Experts of a small language model.
Size: 8 layers, width 192, vocabulary 7687, 13.6M parameters.
Below are experts of layer 4 (counted from 0) of a mixture-of-experts language model. Rows are named router (the router's row for the expert), gate (a neuron's input weights, with its number), up (a neuron's input weights, with its number) and show model dimensions 0-191. Each number is 500 + 40 x the weight over its row's rms, rounded and kept within 0 to 999. Numbers have three digits each.
After each expert's rows: a language model's description of what the expert responds to. This comes from a sample of Wikipedia text that the model never trained on.

# expert 46
router:524509494498505516498481476488519523510483451538529446551511489492489461520521527551482493508462470555498512545464458478392493475483498541499460514490553490488588479420558495634442500506514548488526498486487461544552473521506530512491486468539492447475480456486505522572508496434478467522491512584476499525488447492510553543523498520464387549471582425423505498512515467533518483476518483532504499489489456539570502450431534493495494469583477494485532476498434594544530515455505523434481518459514467491493417509545515552549518608493488545514436469520587453487388495516469614524
gate1:493527490426478503505533494496513497500538555544539502406514473529470480544514452495473488525459501457510503512487567473475431466499507461441474549458517434495453494404478468493497475592490504546551447541477528470515460482482500447498411518398515564522532523526428434410493462516525461491501526501501557450474541429509472546501523447570490473518531530480546573507479495547500578486523573451553471489580482482512573496488512547453508572461475500458498496532522540512510415456480446583484528468521477600547449473507425530543492474493565461509503496549539455409528485520475484468
up1:531462464500567473510454526530527437459453518473454445478469503402519505465489544481567570530498472506401544521501465523468519518445521500518479500491508523564575471539554523490507530500459532453516495446476508490499486544491482569550496476556543501469452463551532519574541510417503524470480486490448487466530460507393518493475489495479501543477459487549523461447470542451551430470514438451481482451454508574443428585486477538493486504506399447491472484509504488458497571550595494417524509552496543460574525434469556467454473488503525597538554462475499533536462493480515469501
Single letters or short onsets split off at the start of a word, common in taxonomy names and descriptions, such as m-arginata, bre-visector, wh-itish.

# expert 27
router:427555491499544453512489483460472442461575509476500464500513440491496555473532462458474584530497520516528501540498504545516517539511592493488544500525522482430482499511530506485571475470484555494491461502466439502455477400500470477513481542518510473509432466525473457487546543525498571511445555496478483537498498446502532446547468500524531549488573454467452477562494459465561546480509538493559524556558481519437549499510562493503560481449484493509485573529454499501475442595475506589586524592449497511448482552492436610522494442506424427464530507491419494508539512459488446462
gate0:496508445542506548548532492508517532572474503539486505503401419483446488489449561485490501484427486444486525520497503473442485490433505470510526548452482498547500457457466515534472532538446490448493508486556523555498496554433531522402565514489530492397504471545536560495511474552454488450557529496437513498481481450480547555448484478495466418511470486496505512436493424575497528549431465494531575434457462512547463559549416530448499543440470467484545413514568555519513475497490442506394488487475500511453529471515475523540506530480544534542549519519488474581453485493455480530
up0:488623493541456511526545520480492506498492539563524490466412515522479500504472484511512520513477505482441418547539523468525498476523521461485505530515504493473566448511455494500500448622449495554470453487419471555512533567506523490497563486512486524448503561537624507509469508537526468455523549468432461530460517484536528548474545452459498451562442497529516493475520455525466579517484547539550497493462506544482505559563478491397480542443491455511564486492486566461471443499479384523443533501563568548508486401485457511487474521518484481431505470492578515543483470495508504489
Pipes opening or separating cells in wiki tables, plus semicolons and bullets in lists, e.g. filmography rows and asteroid discovery tables.

# expert 59
router:492518439506540470512569497501480472510502498510509576503486525477571435501497509548563427514474450486461476569475480518475542494496573468501479475582441539554377489453495516431553581526462552456485535524461467523511498416523534478502487529513482522521472493553385521582427466518511519528477478508491495567485574463529456515534488463499453524517500506429477564432525530514489529537514493476437461476508499545547488521562504450507437489449507423470490512447445512520561539454548461496466532500440592460427563514455498510491472442465545510513481572553524485525455452489546508535
gate0:519516457529505554602466494465525514485488538477451462520523523488449461468486506476484516518591480493511506515418475489492499487526478499443560622451466472532494491559472518504497486529496508479412441599519455396494497471496398501472521506491519400487485478416489535444495510467490485408582533511485468502448460464416516480422557432481565461486488569486527526473489398522569488510488534560521512489521547520485511564497534477459470611471495480522533449493494496439520522532512527527455511493464462472504534543469538536532472532533457453486539526466511489533501449510481512569
up0:429546492526545472453545430478522472453479497475450518563521418473526567544548550441537522451533510477554512497474491487508481480514497541494555534508547512531498510487476462502499478531534541453526530552475520525489554494396467517597466522450576432477520497521464452471547511556463544516504483563550540522535503475480540469554551483479435438565466532589434465530514485474418494473462521445516526525496515492489476491430480493457522547477555543482480592548519499557484556565522549509561520423551523465513510508569596531439476490468499484501472467543567449466491484531408518511
Prepositions opening adverbial phrases of place, time or role, mainly in, also on, for, at, during: born in, later on.

# expert 17
router:497514558534530508510505552484486473485455519537507583456541490461542456539498586500495574441515459544550514521547487501470532525505486538482518522477491516575532602554468456463514535567482461528494534504526463435474468555517492466466469458469569518533486488486423508459556506479511442485505503466436464485565518510539438505481490516480422518492546574473520420541449513506453482435431424500526491513523490523511521570481469538450586378566498452558529478512485510499447583438524453463535513530471533526535537515520481586470512425444548500430476475481528457486498487497572485455
gate0:562530471471545530508527490560470539498490536474544472529431437466478561530590538464496457496518504548477507519469463519516559505521500478472487479515472523546437498444515544524485453484562393521501468464462440612461468508476507625496507521474419546544489452545507570480480500493492436527562489563570499484515490492434589482544545479449488507531499457443445482503493465534493461470498506535533547521525503459540480525428510475498505492441475456417562449526490482470512515606452511532571519565508433502457557474545493485516526503510480563510464492563527527545467417500448514506
up0:492476548426444509501517567515450503496509477500531449488542534439522443521575536536576514465540463532529573440483422526474509536498542469470550497439506510456515510524507441465527535518557468530475511420521431430489475569510468520474515527453519539438482491484486479466530472457474528515464556469471481521578477485522472535516526458506495539466512524490534472598477511487510446478482501561492626558531511569540484589458439520472454389501509460554505488499555440427511545517456516477539533569494490529474544591464484531543561522514524468453489581497482494525556486434526501490
Whole numbers and number words in scores, stats, tables and coordinates: 2-2 scores, 3.64 per match, two more, 183 cm.

# expert 45
router:529533525529468471525497441470467454508504484526481566515496501510484485465496448459531531482488461436500502528461586520499529528525481557567467567484411536552446528442495491441510524524530486511445444525497477499529563465514474452598500543496466482567424569518414537501451412498534487478531575496428435474451566484540537558441494468480491524484444477439536540526570465566490484488493566490500568446550505490459455528478507450496586473478443467494506527501530443509498490521562489539456495477542532436425523469498526484485469453510500611505569546477540508496458475467521444555
gate0:495572495498477478473534533483475465461536482480503467530526590496526550512548448427462438512381510467480516501529516465552463480522540486548525522484534516500532470495464544503508460465527502500441449456530565490503499477539548529461592514528476472537472527487510538451560483589508391404538456570485513572505490510489512532455501542453563415519397428524489472528467556499468490532481491515526460543494514475505523485548509473505478557500511505410579548529526464415509452538534535481550489426538523466485512464439488414457427533415441532508505530513493499497539511490500538487
up0:464526467548553468520488561405428558533517485492556476522545502516438506584521544483476535475501555493508518487482489518453491567528524534510502518515556524565625438491444451525480510470461553483492542572459418456372489561503530517493576469506547550468477466517499503532505539523524505484512439452479534522494452541436480468491456531453540538502506556528501444509453503413523493475476457473433430478487505508454568471500557521427508505570505549483450524507471499498521527416515494449538535504552545534559459539444517510470554483536495460499449429531465517461495468465438478486
Subordinating conjunctions, prepositions and commas starting a new clause, e.g. before, after, when, until, as long as, since.

# expert 12
router:484511522517472523463417488512485494497540572533482487509480488498564473464492454507500474478459485476548488462443521504519550408465529542441470523502487503466600521477488441522475485471439503510515407488491549500499488478478474453547501544500486561518584490544577512507521550546498509444580482542514483515499501574511544467472467528472570485515392516531591579520499511512498513545501528535467563511494474474403456436508444535539498543466498521442474454429545538455520440506427557477472498481493426532565484518499509470505459419561490597462502435568421514463493508485532486440
gate2:494521509537567518597515443545491505499437442568457493519502505564553475522438503594398546516495557553531441499381480491558459435459485532448449456538451500456516506517480507553500501545486488491480520480470456505419442479493449538477462406528508480453548489562551610445456559576546447535532489541503485533509541426512479502490501488447498543529499469471540486486502532468515514482501506490512475511503506477420528530523501461507494510503495487405539551479472536434485488482566534517471540466528511475511479468555453493527588460465492456536449518428540473522462525471439497499
up2:431513505484455505483554492488476459486520517506516555491531540578445428461506543505413468540503472493494484373516515499550516527431492510512497505540520541542445533500511524548528530494603489525450520504486485479462535468548495499445473495507475492479545547535482486525512454603522539483472500534515427419476536506555439469508448521518486412421537458526494515526540517428506536559469547421486510563399573557468473457645490493455494496504539543527505502471580480483495460469516456475451505475481454496485599513449483544515482497501465542447522575521516501459501519499507488502
Common concrete nouns and the later pieces of such words, such as car, water, rock, cast-le, rub-ber, gun.

# expert 18
router:537489534488541516514564485524543551514549476525501451499510526464489522499489555566558482448507465525544540474501479448465428467502490510545431531476574471494545417437550474621510442503468530490511517465503503480604478502531545519456490464544539490430503444498440485527505535472480426526427511565489560479473467517518539571537470501545389477443579485442461457488498469493468503491527534500542512475491413463582525462487467453486424523438469496476538505517495563513493480520509470444444515463472467481522450534500521587511494568481462530550472464479497481489402493448477551447
gate0:492496454475507500436513419558465522504486606502459606546448539563519502525475470486477441533535481478553452477539452535550526507446484516516452458515479488466499561477547405482509506478452477534405429492538578520538537458508529472476546483524497530479493426525498491510518544478515495458550453490509518481485548491503495516511552474494491508521509433585547465456460543476499506494517537439514511527442460448438503451496514518490499439588472431519577483476477494479499438586549543458495551461463610517406516537540437460541550458484561476561535525475522502540474510485490449505
up0:454579429532480476506451549440506469498546451485589553488496489505500512505476517496533548441549499418477525503471517535480559512546485537573548560502468475454533491508529495579460525449434503451449525504481470574536519456495499471502539516468423540492565573459447484501413519567530487561496539502576475450535542503493485443550477514516446453503505495477412515482490530490546503506488563509490530427515539467573606499520564483448540543514473514582477515519513486510429508471507476563569401516484493520484486458442535471488520533544542516498478488511514473522600531436536529505
Lone first letters or onsets opening a split word, often after a quote mark, hyphen or article, such as w-inning, h-ost, M-atter.

# expert 5
router:498493483474456486490519437450512540480518501515514583500403524513572472491489493496548487519480450459468532531499472456462548493476485494488484563585418532524437504463486459474559557488470513473529444440510502524535581501543525487564529509453491477456509522521450478486424486502536410454467476513493528445480613486537512542438552495509517507497484483462454585522566515550527499478528526506435459466486553533557463477572489406496562516529532463510495457475501394481495514541468468518398531515540512461419530506522559526532465439535525482502524582513517480485541411567521498469
gate0:515529529503473553572422532514536518477508609504454418477492514511494505567466504506468424514440519525490514443443550445498473464545415543489503494443515443535488486544452499500482456540499509512474457512479490504561442531464544533517500502464567546435485527505526442470529480517550458534615481498417432437442508558475492469487586492504517534506461508512613481452486516540472505578507431532470482567470478547524501467508519478519516430543490531580518501468534479552525557489412495550479408528488453539467476513516497483459457496483499514515431489565453503541505495507502559445
up0:456407535491500463438503425508424505519556466509542524530525427501464532499538524485515520436553463490477430490510492516490576546461541467414445517556601518486471493526525537541491552451415498480523532467479556508516524469497443509446549517565513479564473538489469510485473479524494509538452501513577526504574485464518490513541457493503458564487499496468502515516501526439543518514518588485473447496463578481495482469396389515467492515500448465514483546534533492528400472466534504435531560451562548472455514479472514512467518500512441408500496492525491463425491531538579537523
Prepositions tying a noun or verb to its object, mostly of, also to, by, for, with, from, against: makeup of, lost to.

# expert 43
router:499453497504525475516560421541520516470487428572492451547546459507566497490504485579531519455456535555538476466468455412436479511526453523549430547464511514454513472481553534611441430529476524455515540529488555486571483549564470547507555437570518515442541522539502528473518497489497466466441521519536511467529501500519578548506485544522411516514546480470507517484422541485511486487550530486621557479422475551541502465496499550559485485524477527508513467517487581503468470515497493457459478440479505480586461490482486567508485558457497530501447490403521492504456506467461532482
gate2:453479561573462512406490465528545483436537518507547527425539499470521505553487494463541479483520428451536544493531499503471550482544510438474477545570457489507508468419456469460488506451464495521496473500489519478459481521507521428476463457436498523530531520492523571576546470539493491498525474489484575460474478523463476556536494491455521518518523492503514470596507564522451533462523486597539447588536560507527438520480476525573496461431455539594524439465542492549535543491422457543520493536502464508456560492458496465550498455472603469534521547557475487540529573511567458505
up2:484526498464491492569481507524427479552540548468506580500449541525471466460543468461455481496509535495533471440475510457470531515462501557516478478523543487464459451499619502502521510439491520475495532542516428518505508457494519611477452458522506473482535477476521536496417566544574532468479513521517470569475488509560566475516520484524466527534467544563439491433441403464537440516570445477517540453503467540439556531480587496467514503578509456460474504556426509489521506512595490468467547484536554499479489468525465507523569498508459540506532490434482497429424492495478411548
Single letters and short capitalised pieces inside names, abbreviations and initials, such as U.S., p.m., Jr, St, Van-F-leet.

# expert 9
router:495472568544463545444514504500431441518512498496522504473415528545485435508468455441540467487441532499441522476528534510527471505488415454535509450529427488505514561510502525499494538506536497522473459500481520529468522556470477511506535454523481515503594450496489471436442523530498500513514524431480518477514452556512564469501488512487516422481571557553518542487526533498534517505527558473439589530496578488388505417431526491515452497428491515444529530405538551413456532486487501560555426425509441518515530510503459429487462457546498568511468476490428503548512503499559501437
gate0:429539541521508504529461438477429507504545502489536471558493514492491516496565470462432462430546494445379453545503536470471439534523480509471559461547520442518575445453546518526496569494478473459518500456571515502540520397475443451504411518471504521519488403535539502546496552536478514476470529558444474403500491533533447534491517406513476505441484508499450529461489535533495409574447533474459499465516468506519534440493490528489512494495474534464472477483461495480502467509572492565452549495521493479477403461495462515546493491513521494430477512541543491445468451445452503442
up0:482446476512497446421537529544543510540437503510478481522519498523545572422505531528571547506485535557522545519522509544462572476546551544523550521459499479567423527529514555481472558514522519487474527532473427520513504495416467483518442497520519462486487484443424565532567463488489467518594503480496475547466469449472530522528596471542473470405447561473525462497462533535435484473518491470489608550528409476465449496457502484472499541481475499544440507465564515545551518486481414477558450503514514486460512492501521552479554505463472499535421526538485408447479517488532477528
Abstract nouns and their suffix pieces after his, the or its, e.g. liberation, introduction, development, election, role.

# expert 53
router:483540515517422513510472466461457505477495478522557470557394482484526534450468508509518429472435472490445517504518548501543475497512410502494530445513480486555526555519505512464438474498540488502445456495523515543458489498394459501505515465521514507490503415499539479486466530462500535493570498475507474438540465542481510528432468450508481460510513593550428551584576472525503520478527525416525555497507444433403533470489515471464526541427512529461486478451492557471501505398526477524481481493514481537550483519467427463477496427588472523463434492571486520589520523529554497437
gate3:541471551476550514453421567502507447460553479538425513533549470489473475492455498490573518562513549574470488406405510445519504502538441479490523531521440523504488502501576499556487435490450510508488520489496535490474506518478475505525525502553460507444486533604482441578562515471575532503428503486383457483500518487512476501479463528513484494468517475545484503500578450528507449459517508499506533609472493525480530549558564511411489512446558511522447442524513485423548462500430505513533494469508508515510489520526520502578470452550504516460405545471504465454481462517456525567
up3:542530475507509477536472507529442472582510535411586462503574532534462444555510468514458493508535468464522418523549475486453501542501561532488491485526489414468533466464485451508471517476550513465585515548495521480512499463424553494500422532477477452469494568430473481514453501458450521593508536414577482545515475473447473468566478526513477498470521505450538471556469553448486581529474479562505471484583502524524515497517492456526550517563518481510501559483525510537371460482530446467471562510583528476470509471463469497522464529507517511531481434599520509514473568482488525495
Plural nouns and plural -s endings, often after numbers or of: children, members, players, vow-els, touch-down-s.